Weights of a small mixture-of-experts language model, trained from scratch on English Wikipedia.
Experts: 96 SwiGLU neurons an expert, 2 picks a token.
Training: a variant of SOAP for the experts, 429M tokens, 4686 steps.
Below are experts of layer 3 (counted from 0) of a mixture-of-experts language model. Rows are named router (the router's row for the expert) and show model dimensions 0-191. Each number is 128 + 24 x the weight over its row's rms, rounded and kept within 0 to 255. Numbers have three digits each.
After each expert's rows: a language model's description of what the expert responds to; "gets" lists some tokens that make up at least twice as much of what it gets as of all text. This comes from a sample of Wikipedia text that the model never trained on. Tokens count by the router's weight.

# expert 62
router:149097164141122141130128099144052169147130105123158117096113111100123126130128131140162157186113128144124138163122103146138123095146118167153106143109125112128122098116080126114125154140129148159100098137151174152152103152104124137137131124149178114141113118130140154120090131136100137125126130151134112146127114108109145154125169148099127120107128133118098135085125149199150101139117160139080117113160085132115134090097125135153107123105118120149131144106089130160135165118136128143159126186144135098092089117119173140080167170101121146161117106173125135147126198129146146106
Second and third digits of years after 1 or 19/20, such as 1947, 1980, 2009, in bios, timelines and taxonomic citations.
gets: "9", "0", "8", "1", "7", "2"

# expert 8
router:160092145102131081153132117159097172144094153154097153077100122128139137111142082107148171177154126159081128134159128133143090106110082145154096114083138117104117122126124121110110157121134157155098112128175165126130109139134130124124125123131111138084133103134113149163127120106088133136151143161150155138154135117117134156132152153095116087084115141161129085126132112171139103113156107129116098109156118146138132092091140104091120112126087108153148161111100139151113119113134116101137129149090150133076107103105147167113158151145105121169098099144114143168140168139160144096
Middle and later digits of multi-digit numbers, especially vote totals in election tables (35,902), ISBNs and IDs; also occasional common nouns like gas, jazz.
gets: "0", "2", "5", "4", "6", "3"

# expert 33
router:147108148073128122145123089133073162137118138154127124119132106141146132094153117129151146163124144163058118170135132124128096117138092143145126084114097131090086106139106097114141144091111137143120140130154115173142114134131102137101141149135130158096159140103115116144156131153104099124126138173137139151154152096114156137143124165087138117094070113154098139120165142175122104074174098132114102134149131163143164141100118141117131129099127129167130148100105118189128149115127114097167095151138148137086121113093119125150160123150126120132102141148155151150157147107170134087
Standalone space token right before a number, after a colon, pipe, comma or verb, as in raced 37, No.: 95000, age of 69.
gets: " ", "-", " $", " due", " £", "_{"

# expert 10
router:139104177094117110147103123158105172149113152137136127130115112149141138118126093118125156149129116162066128133144099131173095103079095142146112130114134156126149131119111125092120148093138136140073112163135158135128131164121116136134119151121112138093146145124109128162116123145108123116095119123138118135185077126121163147140130146096097134125094112155120111111127104129134134139119083098103124150183088161106123089075126137094106122144120121143104122111121185125121135166145124104145101131137142139102118086095133144128174153189124131159080158180122114165145186133147135090
Single digits inside years, scores, times, ISBNs and table statistics, such as 1997–98, W 101-95, 5:24, plus Roman numerals like III and IV.
gets: "2", "3", "4", "7", "5", "6"

# expert 34
router:140058122121120087157110110127088132132129105128118152112137135158085127141155120128114177143137161113124101144143110162131156128116098150126118145094142164128089123150130149103117146138156126159101115157173117107134113118123132145109162114100145140126145121118081101155108111118117156147143118162156169117124110117102129196145157106075083105138123129156108136133122129137148121084106091161119129123177120144127099107111132140131134082123122151127129155119113130151116140143118101108119163127095153112162127089088158129113150104117098111142111102192127155210187135151110093128
Prepositions of time, place and means after a verb or at sentence start, such as in, on, during, until, by.
gets: " in", " on", " In", " from", " at", "In"

# expert 12
router:141081150120083117143106113109096139138123158117137130123144136124130165126168122087164126129131156115118150133149131144119101142099119132142115124093111125133082127118130125122103144124109155153108116100189149129160084109109156107103132151101144166079042150107097128119111129129114123109137098110163107175127088123141138206128148157097078123095112141155157134124125117156143117087090141147116111104122110141141135077122130168099132108145097128151164144135092135148101134161133135117135133150141154132145109116109157147132106150122095096156111083133106103181139118146183119111
Pipe separators in tables of numbers, such as election results, statistics and month columns, plus semicolons in number lists like Titles: 0; 0; 1.
gets: " |", ";", " —;", " /", " September", " November"

# expert 50
router:135082158115140109161122119142104185142118137140140131137112129135112170109129122129149151122150151120111113154135100135143114114089099143140122141089158104115147134139152131092112152125107143187085134145141162136152131145097122117109128118111114129103112127093123148124093124111097146148131143123152077143097125110111142153149137146129091127114101142146112155132151101167172110106134096130113103115222113155122109086085111185066093126099131132173146113112103122148154107092125145142134115156124143138115127119108154124083119136117068115153075124147131089149143176134142096093
Digits of numbers before a decimal point or at a cell's end in statistics tables and times, such as 16.330, 4:09, 90.7.
gets: "0", "5", "6", "8", "4", "7"

# expert 36
router:156098157095124085161138122171094187145085149150117123086101109130125129105152085117152162183154118151075129157152132143127102105121106167159100110109109122101105110162127118107120145115145139161096114136174164125122119139110127127105132140127108131092129115106104138158122130116090129118138137164152136153150129096114146158137137170082113093098103123165125123122131147154161099130154101121117088115147109165140132088090137145091101106153087119166155147105101129152128123127150113092144144135092165139100115104127162143118143145147093134163094111152125149159154143158163148104
The leading 1 or 2 of four-digit years and numbers, plus plural word endings in names and titles, such as St-ones, Sk-etches, F-iles.
gets: "1", "2", ")", "s", " who", "es"

# expert 52
router:148098146089131084147142110166089173126098121137121138087095120130126135113164097123162147163143086133087135163140122146125113130110115158148100109114107133127102128169102122117125150104124145133090102138162164134114117118154148155087130133135099142122097116115092113155121117132105119121126117126161135142153155096119151168127136118078107127109104069137143118121144146167157102113155092118107109111129138156153138114107135148102128083133092133172132149121082114128137136105171142108131132138077176125095109109136185125133144123138074109156089117134129136157161196175155139106
Month names in dates, especially after On or in, like November 1; also table pipes and column headers such as Round.
gets: ",", " October", " May", " March", " September", " January"

# expert 35
router:168097144098119091170143129153086203125103143149111131095088103112131123115155078116152167173161112140088130146143133133125096113121101144168098133111109133085113113161122128102113139109151136147087120116168158128122110135120142126110115136114105138083123106115105157156115146109106150128149146160130136136137132110128131175117122163080106084113098126159138144153154162181139090113150104143124087116150114155136147085102137144107102098134081118158149134111106141131141136125150112103142121160102146137104084117113157144131170141152116120168089147141133108161130133134154175096
The 0 or 9 right after the leading digit of a year, as in 2010, 2020, 1970, 1982; occasionally "that" or "the".
gets: "0", "9", " |\n", "2", " the", " The"

# expert 51
router:144121135104143100137120112136072149144148168162144138110069098156119124101133120122170147162144104143080110124175139118129134148146104135150111133075099149102105096120146121108113145152165116132084148102152173137119105135138140110135175124128121142067110114083084113173121096157093158137127123098145148130140129098126148166141133120136121108146121160145118131142130149132132136098153125105159096130161106140164093095106144148126094102136127157145138106107118125120161116124146156126155129164155148139127073099134151132078132122095126125143084137154114127143182189128128150080
Short capital words or initial letters such as A, I, No, U, In, often word-opening pieces like Roman numerals, Part I, No. 63, A|zerbaijani.
gets: " A", " a", " I", " U", " B", "A"

# expert 42
router:156069132103104097120124117115073135139114140143102130113089098104133116136162092130158143161147112130117109156147105164120128128148057137180101131129116147114123117161142100110115112155138167127126118137171161113133138108135156117093123157113129153134084132118144143137135113149121128112134139135142123148151145093107170189138138166105085114116101127156159127089126128128132136100100149119108102103120107165095112097088131147072141115121128131122159112128097120130128137136121140121152111148135167145098083120073122110108121150157118097152121138180121141211171152134166141111
Articles and possessive words before nouns, mainly the and a after prepositions, plus 's, its, his, their, as in China's first.
gets: " the", " a", " The", "The", "'s", " its"

# expert 63
router:146056155108113145148119131142092135154074140129127132110130122112120139114159094144117150114164101133105134141145078118109116127132109133140117144125148107119092116114114145133134133126114186099097120165179136123124110136116148101082163139128136131122131122125109123099146133136118131139108159170113132148176133115116107172159165170090092102146130107138147151109120113151130133143084098162143113113132142135158118114110086145146147067139096091133141182124113121179118150137148146150154141139139164104142110078076150119131118157126125103170111119150100134209129110129161120090
Pipe separators between cells in wiki tables, after a name, title or year, as in Kevin Painter |, Untitled Speech |.
gets: " |", ":", ";", " -", " –", "),"

# expert 3
router:151089141120102102153110119131091164184056127164136120102100119127153126122140092134127161147157121150061132132124133156161151114135127160138116105088070133128123115189139155146112175136156118154133130144142151141115148129115147127115118137151142129099132128121083145149116130132114128132090143146148133144157140102092133164126111141113126105097133146160188132104106154137163134138163114121097080151132104158127110089090118170095088089167106123140139176130109105115130113110121128109116114127091143130110103131111129137132142108172141119156120092122132155162150137123200140112
The digit 1 opening a number, especially birth-death years in parentheses, ISBNs and measurements, as in (1931–, 104.10; sometimes of/which.
gets: "1", " of", " which", " that", "=", " what"

# expert 17
router:137093154131146068173106130135126098154106121127117112100113104111112133132148128115179163139168127129079141134138148138112077128116097168124123133119133101105126146134121143088102143111133141135093133148150163141143114132113119132119123116131127146088141111122115122116102160149091127142143162170163127125116130115124141137142152151113078116090093114146128122128159119176161132152152135142160074148182097164133136109084097144137116109118111133150130112079122148169144128104163105111118107170091133125126093116125160138098133180118097097192066090155115139155146134169157133115
Middle and final digits of numbers in track lengths, coordinates, years and counts, such as 56:1-6, 46°4-0′, 189-7; also million, billion.
gets: "0", "5", "8", "4", "7", "3"

# expert 24
router:128115158087114110142119123142077180100076123149128151107109119132122120097158115118142140149157157169093097136153142141074132128155083136112089133114105082126082078092140113136110133121163148167117137130155166112163132138118106110161179136137125114126150136109097129137145164121102161129133144184100165144133108132136133167135096159088109111128097142139141147124118134161186109112120115124115101132102106125130100112097141152114091125143114104116139147098114114138118107125119099121122100142090143171076133117127140126129173148092105142148072138137125116156169156163097109123
Personal pronouns as sentence or clause subjects before verbs, such as he, she, it, they, mostly in biographies after a period or comma.
gets: " he", " it", " He", " It", " she", " they"

# expert 43
router:148109145096134092156114120134116152143117151143103138113104114151130139102138084129166162175115125124087147156125146139097112122116125151162134128146105145108145131127117138112141123137154136113106085131139149131108104185118141142147143142119152143063102138096103145154144168119121103134139146136170096191140145054125120143133136109138121134113097138155135130142142115150121085135153105141071076145151115168107121062088117144071133154124100091136144122113129109140100143098140116130169123117085120131132123134094149143134127126134141162171107122119138149206145166138143159144
Periods and other closing marks ending sentences, including )., "., !, ?, ..., plus decimal points inside numbers.
gets: ".", ").", "\".", ";", ".\n", " but"

# expert 0
router:131100136119093108171117125150098129136104166145105128110140124140128140099121086139150170169130123114085086151154149180120124130147149139163125121124164168103079099105109140102146146099184139156072120151145141139158106157111127174110119146119107150154119133125091122157155146106101115136147144156163172161129123125094131135127139191126087123124106124161140128144125114137128140096117164154143122128138132146128138094084106149084131147098140115141106106069081151183140093142141136108104111120152142144085113117107157133106143078145116129158099133134150120139153154104119144113
Semicolons, colons, dashes, commas and closing parentheses separating list items, credits and taxonomy lines, such as ); in award lists and Order: in classifications.
gets: ";", ":", " –", ",", " -", " —"

# expert 27
router:159050137143087091146130123147130137126102159144107114126090106144121131089147124132131151137148153161113113146145142118153140120172142135123115099125119116135129104131116122101153166146134159170133142128162147138085086138098124119090149148104144153103129118121167084164153142131102117165106123161130121122141112118100144135144145143117124139158075125138112142138159144148158157135163118075077106093135139124158103143110131181106084102117124142102153138097099119163095158104138117121133088163125128113058103133147144146091135102121106070163123111161106115139129157116155148094
Dash, equals or pipe at the start of a line in infobox fields, bullet lists and tables, as in - Founded:, = List of.
gets: "-", ":", "|", "=", " |", " -"

# expert 7
router:128025161101087120167096132118109129136111145180123114117070103111125125112141108141128157177149118133102151139118122144109122101116110132169131106121113122121128125116126128145145156149137169167085125140164168160161120138124150126122169106127093127122121147133085111137104116137104111114140116134132145137170124107116111140107140162077132125107097094133159148145148130148139119112115157127123099127164069132100128121125131119104141093141122079128123149109106143172113117136133153112144145124122185113112123113111152142124107172135066110160127134129105123196157174145171124119
Commas and the conjunction and that join clauses or list items, including commas fused with brackets or quotes, e.g. ),, ",.
gets: ",", " and", "),", "\",", ".,", ",\""

# expert 31
router:154106158103137079168141112165079179143086161147105126092102096134126131099156091108162160180165124146079134147157120141136107105129102153161107117105113129102112113146117121110126144119142145166099109135170169117123120134111135119104133125129107132091128117106108131163126136118098125121139133159146152153152130099116141161126136165090108091106101122167109120117142137163158097109154098129114096125135104154143133086080123151095084102144085116147153148104100127155122120123163125101139133148093154133095103114120166149141154151126091136158093120150115139170146156158159158099
Foreign name particles like de, von, et, di, along with the, of, digits and section markers (==) after line breaks.
gets: " of", " the", " de", "-", " it", "4"

# expert 29
router:178115136113114113148140125145114156119097147162092125117114079092113116128178089143148157170135156142087085137151134162172141095135120159135107103093095124098086110147134112113081152168128152136108155110188131162161129137134150108132161103140107126126102133122108109154129136115110109141153139186142166130174100105107143131128143161129134093112123108126119113145143163162172108116105143095139109127112121143122140116114142110131132085132091122080116146086092139180123155153159103104129120152119131147099114132086144131133126111117090148152120104121105181147167122127150152100
En dashes in year ranges such as 1847–1870, plus blank spaces, minus signs and slashes before numbers in table cells.
gets: " ", "–", " (", "-", "/", " −"

# expert 2
router:161101171103123109180144113142089156132102154160121111088112112117125121111163107126159161186142152149095155180146128157093106117120112156152105117116137113099116081144118118095127159163139150141087133141175136116120136123145143126108145122125129112120109119118082126162139120112077129167138139168141148142140151075111141157122126172097127102089103125140125133120159159153167121102154116150117093115117100147122137078086122131103108113137076125176167142108108097157104128123154136126140141128075143121086123120117151158115138134125096142153115126165130143159151159154143147096
Decimal points and colons inside numbers in tables (37.22, 7:06, ±3.5), plus auxiliaries and pronouns such as had, being, been, he.
gets: ".", ",", " was", "°", ":", "′"

# expert 54
router:141101144137111123136121124127131197120148118159131155127125093143104137136120141121161146135132134128126087156130142147120086130144125164165053108072138079123127057167095087128143147112121154134097131103156122147155095165131125083109138155093098116109102134114086117125114107102079117176128133159159106147138079113120130149139118156116132142129058105125114146094147127165135095153127149148145096125124111164123110130119125168132146104147132100168173148101103116147135112131139121107173144122149134120120109114110148128122124100171123139153112102132106149153158133172137114110
Head nouns, often plural or time units, ending a noun phrase before a comma or of, such as years, months, officials, people.
gets: "s", "ers", " years", " time", " year", " people"